{"n_experts": 32, "activation": "geglu", "moe_layers": [1, 2, 3, 4, 5, 6, 7], "routed_scale": 1.5, "balance_loss": 0.000539, "vocab_size": 8192, "norm": "rmsnorm", "optimizer": "adamw", "beta1": 0.9, "batch_tokens": 65536, "train_tokens": 383800000, "steps": 5857}
Below are experts of layer 3 (counted from 0) of a mixture-of-experts language model. Rows are named router (the router's row for the expert), gate (a neuron's input weights, with its number), up (a neuron's input weights, with its number), down (a neuron's output weights, with its number) and show model dimensions 128-191. Each number is 128 + 32 x the weight over its row's rms, rounded and kept within 0 to 255. Numbers have three digits each.
After each expert's rows: "comes before" lists some tokens at least twice as common just after its tokens as in all text; "comes after" lists some tokens at least twice as common just before its tokens as in all text. This comes from a sample of Wikipedia text that the model never trained on. Tokens count by the router's weight.

# expert 2
router:170083157191145057083084133226104137110154084087116085128134137147080111109130110144122148090146105097133168121058134143143103119125172139162148148101114173124169082139147151171144072124070129
gate0:161072104130136174163126088118083089162120114140168115168082136195127151131173125139113194120140094087115158128162092083119114151082171069101059145076146152139135171155171119137149103167111124
up0:126069106150120141158137121142085105154148096138151096196085124140115145108159119126089190119105130147133105115111132108165141192112146084109113155093093125156153161095139148127159066199076127
down0:092143155125091100099135113126124156147147171107135109158079153099120124116117116206122097103119147114089121194179061125137083174143123121129140149067135135128140113133137073154086098103113138
gate1:119066123150122066146092127135126078148205152163159164132155124094077095166141148141169119141167160156132090123102114134191114148129154102148035151233141158117145177150146107109060174108135068
up1:146172149133145140122125156119148122105118129091146096070091141126174125146116099130130123101130119131147170122126210102109116133176115137141091128118163095105119112174120133126172069132141130
down1:143108102208163152122126154193114148055151101146164138174143135095073103108146106141138124134120124164151090170116180179136126102118139127179156163055111164133164152086085115086152192138190185
gate2:129068110122111115138134115114119146100113092151150149139113114139108034124146147079066172061118128165149046079144117103108134118132172124167155144156116104087128154135117111160158113122108140
up2:160160165093121120179102094149098134171152136129100086133128145103135118161077160217195090154138134098141162153085140158151099126128115107115097083075161148180114107167168109104129114128088094
down2:092096163104125124145142149121188134111045129103071204048188142136114101183116123122093092146174116149136126128062103102117139124117140110126148140139147139140108121123124099059090120114162115
comes before: "2", "1", ":", ": ", "3", "4"
comes after: "\n", "| ", "-", "- ", " | ", "|"

# expert 10
router:112107176172109156101071152100110090073163105089115146109096118124142147179116118147129109093126139141129155145085134080170143132124190155111148113119138149140083145141134170136165073150147127
gate0:134142167080098093140126189155129150089103096107090125131149111166104103121140112183151129118180106136171139148113149147155102128142173174077110133088129099121142129112099098088102134173168102
up0:063112093069169121093115156132106113107125109057059131108127077109129172127118030158130079109177108170145183160126150123094133146128104136132129128098133109157151135122095159149099130177152119
down0:082102140111132087116180116117098124124164101119145111130154108128117085125046103156125149168203128165125157118091087173146085134086130114143092146147058116138094145091093145131153113105177157
gate1:105138150119139128114111193172066059078180104154076121126154150156139098108148103162085100075148129147076128125158117123159105138134161171181194130062139113170114081123198093109119155118124130
up1:112101083110104148152086164183108152125117071091179168128084181149100062166100150080140087089147025088150084172046120117159134156163192191097085142112087111119102060111173119098062167120135176
down1:125097123146129106127137097169131132119074054105103121141128148142140119058173165066104120124168147094063135107148189125145149131135148136109140107157115144135144074072156151116142137170089116
gate2:185117198084139090166132160118100135172062107151122141104080103122115081125127154136091111128118146123081152093142161207130107099169163131123097120175074066156072125154120119158114188158104149
up2:138079128127174164078158105161125123119148115139171078161140122118070136119140146104086149159148119134122095145101092122127135139093157126129108161131117182130135164180136021200152102098139112
down2:138090133121075094138178106120150142124099132161133142159127155097196125092166169176129112136135113147136093148149137143136140117113166166150043137144139097109133098158109070102102152185117096
comes before: ".", "–", ")", " | ", " |", ","
comes after: "2", "1", "–", "8", ",", "7"

# expert 27
router:080037149129114107085079168160158121059137101106145136120095132127109133127152081154106055120193118111156094132099168156144139099163172108141153149129123127114088110087143148087128074132118146
gate0:100156096117091082115183129130176121060175167074163177091168089141074209155176078103166092128137187114103119157162112129154125112115126109113191136126110123106102151169093101121090150166193140
up0:085149157128066117113148067114167069145094149113106073169139083156086136149141138099115080060105119119143200080107094110087146130162119198094151126138175125131132113125143114084123161194118128
down0:102100123155113103135136161138100168143129084119138145098128103100128152124082147108151121148072129105208153118121112150098157092142135165122162115185113194136117139158122134176155072115101162
gate1:130163143137084097155125094104094121129134108158081061076086136152123130128091126158165121123136122137102127117096128169093137124187186167111166122081148080156139107098165113032106126157145141
up1:098164092134128127108111074131162120112071187128101107052073132134129158082152126103145143119161109150073095102107145170109176171203088146134111152139113093105083110123113127115067160101156150
down1:112138087123174133105128139154170130134096126108148120159149097093203130141147110068102162064130163068120082094154160139098101146119119135160189203190108085158101142135142146121055179140138173
gate2:055094137083148075158074110149100091134141128132149120094161138122139129107157166181165093106100132094105180090114122108153080130184105142160110139147142133088126180087162098076072168078151096
up2:098085093141161147140132176113146158156087148141125088121158148140099168167087138162060171075156177081082081085105167067137127098064092161154106119176171117134138119131067132116133149085205061
down2:138171122120134117132103099116107106152123105083111093114072138137135129079164137090129150120161172121118072105156092136144140103135101086175136131159122135166124135158068140114186134141158127
comes before: "\n", " |", ")", " ", ";", " |  |"
comes after: " |", "1", "2", ";", "}", "8"

# expert 13
router:115103151103131064102055088184142120061146094085134128151115165116129108202110158171094126122130144105187092107089141156160140128110171109105122162094153144138084116109117108074142115123108166
gate0:144134088106185117182118094102122112126205111157156162137142078162120115111123126105168122122124103125124181155180133081098096091146102129113128125148129127134141132144162149106149190149110090
up0:121179147171078129071119157154163132126097098126074172131149140139223101183132125174155124162136134121162093118084058189151145135140172120084033102161171144108126114139127173125114094193128089
down0:109145125096126141143101117132079162166125073131117165162102095144144082153082142170163126159123163134215122120132174144092134160135143138156187067161136181121130050066153088102156119125127182
gate1:162155112167145116172165066037115146165078138139113126137118171131114089121155122084108156058143089107085133136200168070131094106175166140147082171185151114185149121138124151147177132190141096
up1:098140066127120098151086153113167123101120048117148073166174094152107157104127125155165178150101147146140109141113085111123139111153113102069150134103127157137176125151139094129116121153120087
down1:109098143094128098096103121152112129167107064115084195154095157140084113130113138143089100157134134129164145157113139130218218136138128140117185129072110176117134136118130164129134094104147074
gate2:130109090153155145149211093102168117140186107181057127164157139149085149149142091102128133163098151100133151133125144170126110140161084114122148123082118190141121153159128060136140166131132091
up2:234097174124129141132092145091152155122187113169114150177174109134165129104093107141156150115116119096087154097134164101141145147099183122144134108154109141137141149114128091145126098096156132
down2:160159168153131110087089096090169090067070129130122063080112202133252145150122135163130186122163117177127116147112146114144223175176108155142110100095139152122193083112143181141113128105149111
comes before: "\n", "0", " | ", "1", "2", "3"
comes after: " | ", "0", "3", "1", "4", "5"

# expert 3
router:068097130158144097081119154120152052137143148118109154118072176088114132134134147118129131129175113133137121085160158116155085100116153142141134120063120107137146134060161120111140121141149126
gate0:128144106119171072112094140181115086134140080142130146128035115129088151139131163160141098095112108100143121102099160164063119076166125140117140170081123065136147088108152103095174125080107154
up0:127138100118193100105142149116147138155178058139101161133113125100107106105154168104123136104158091094122062131130119150082141100121161166159149161154109029149147107101123160148171118071114144
down0:075119072121160110084150126126142108143092137100098163142134152166122176118101186148164112117133128180117141116136145096157165120100129086101154087117130139133105165109105112081099133117121190
gate1:154097148098092197120089143173135176091144067131120134121162148134111064097145083154115097145136148177112156127142128179092141147158150143177126062160101093174073131151116166124132108215134091
up1:167219101146181045187163120115102164153170093140159116151144101174185144139144174123114219102113135139133106110127140111153169139209085100130084149139109127149186107178126142130142139102124118
down1:158120154130147175144146119100131200115138136165113107127119137149144138149122069106114171121197137084175108133129093130165074080195078126118086156153138102124133104233064171122091133153123161
gate2:160159199114143104122071102065121094091170145119126102086131117117167181100127113114121114197078142154129213117142150155172132124111082114022186164115148116121111171139142104086143146138126078
up2:152138085163150130117159144187104133088194120134189138074157119117152146155156156136117174099180089160175144129120181127108098106119116072144110104049160084169138117122159116070107100176158115
down2:153178143133109184136111151134106202148125116111096104083139116131106210101081093106156089133155139112125180099129100147117112152111124163105139109159110100115103090215067135078121155140118143
comes before: "| ", "-", "|", "The", "- ", "=="
comes after: "\n", " |", ".", ")", "==", " |  |"

# expert 4
router:109066168187121105077131086145144117111156102105161100152141164093114185176160158189114116083113141161117161104069170100146191066113161150103173134116170166130143142128131131155139072170089162
gate0:111165105193070112116171111097133120175175143142167136112129173162172111119137105088151158098172150132126111102140119132113091094139120111135137152147182196182102141177137107114180101168129139
up0:127150127181057142153143132079139165212093102135111143167137206165131075131097101062130140155149108083078120144175120149156095158091172150072105105167204202097136163150089113128155115117142123
down0:110180120128063113163132118103148116121162140129150149114167112174214130109132144111122103154131092097166182133132148195148100089093148133156042147075166091144094128153134106154106097151160126
gate1:099091148100153133179163146111108129105080145122135177131122060105181120136114115113170093135133169096123110110125071090072064144137177101162046098178107124141155036129108109094149129166183136
up1:157162113056178161151131104094137105062151130100212118051091051185114157108066162147142090111132159131164140120111122197094114140152146069110159188096123128142144117080102087073161140124174159
down1:139074139176150116081143151182224145114181100127130103102173145078122167144107151137090148126167082116104142125089158082138139058129137191160127155135141110126163107103176095105128185128150101
gate2:111127140172141117119137168090141150074141143144131110123095186195155131115160158186137186113128080118058082122129129097083143088188111171104116148105158148106128120118134129148164091117166133
up2:210153141179071088143087151130102126210088134131073110138141162066127170152078169167116153153127159189172130147115085087119087129118116142120096085142156124166146084182107105038161108182132136
down2:105148157096104131171127182200141136051118091119117138157159136104111117144135105171144086135114150089161126120078113096095102093106136128193129122178098102131157115138133098123120161106140156
comes before: " | ", ".", " |", "–", ", ", ","
comes after: " | ", " ", ".", "–", "| ", " ("

# expert 22
router:084094108144104117105096126135122110136088132127115172117096164063165149143091121180119102117105146101124116146133154093166157157143180125136138182108090034148109129079141150099132085137136140
gate0:080129142173140099125186115037152132118094182121102103132119122120104197218187116188152094140137102147102107162125111038093122091151136146105113133093137171153099118141074111139087148169130132
up0:185051114135092169112133120124124173099128084137146140069090118105151130082080110114120111111142140147101175150113085154121136129173089086087106182121067087141135106129134158085152075129123186
down0:152107079142093053187143163106136165120137114127112118177133084120165164109138084136129117162092111060083167058141133140156116115104151083186124123161180143112106169132148066144076074106160145
gate1:174125151111098173162117159116002143162134088097157103156157107133118146104107076067107143108072089141122158150107198122139203165150102172169143125146157097188147094150154098201183123071166115
up1:215142123120219165159148112076151134157174163236165122139133112137096145163135140166110174100095140138109148078116114136110116080118098152064135117095197131105124189177105119078136101131102119
down1:157134132089141106139139109110110148127103102094054126147135098193126137159133137138185088138151164126134123110126106149117115138128135159106108096162093152163138050145128162050185147160099098
gate2:167072113153139152144130116100141146097131061094153118154096097141099099182185174120138080081112107098123160140085131084152099094204151111110118111104135144084205136164076107103172130114130205
up2:174105102125124160160119158091164176135082133101114112156103161074125132122107157147123050110065114090145115143119189122162073110170198110114117099099121108075145126155102112118122108151123188
down2:166085124143170138136106156132166085172141107168121122144142091176124108124164221143130141081079125111107128152108105087041146096092155120116089175114151087163129141157112138148193086077080082
comes before: "1", "2", "| ", "-", "|", "- "
comes after: "\n", " |", ")", " |  |", "wood", " No."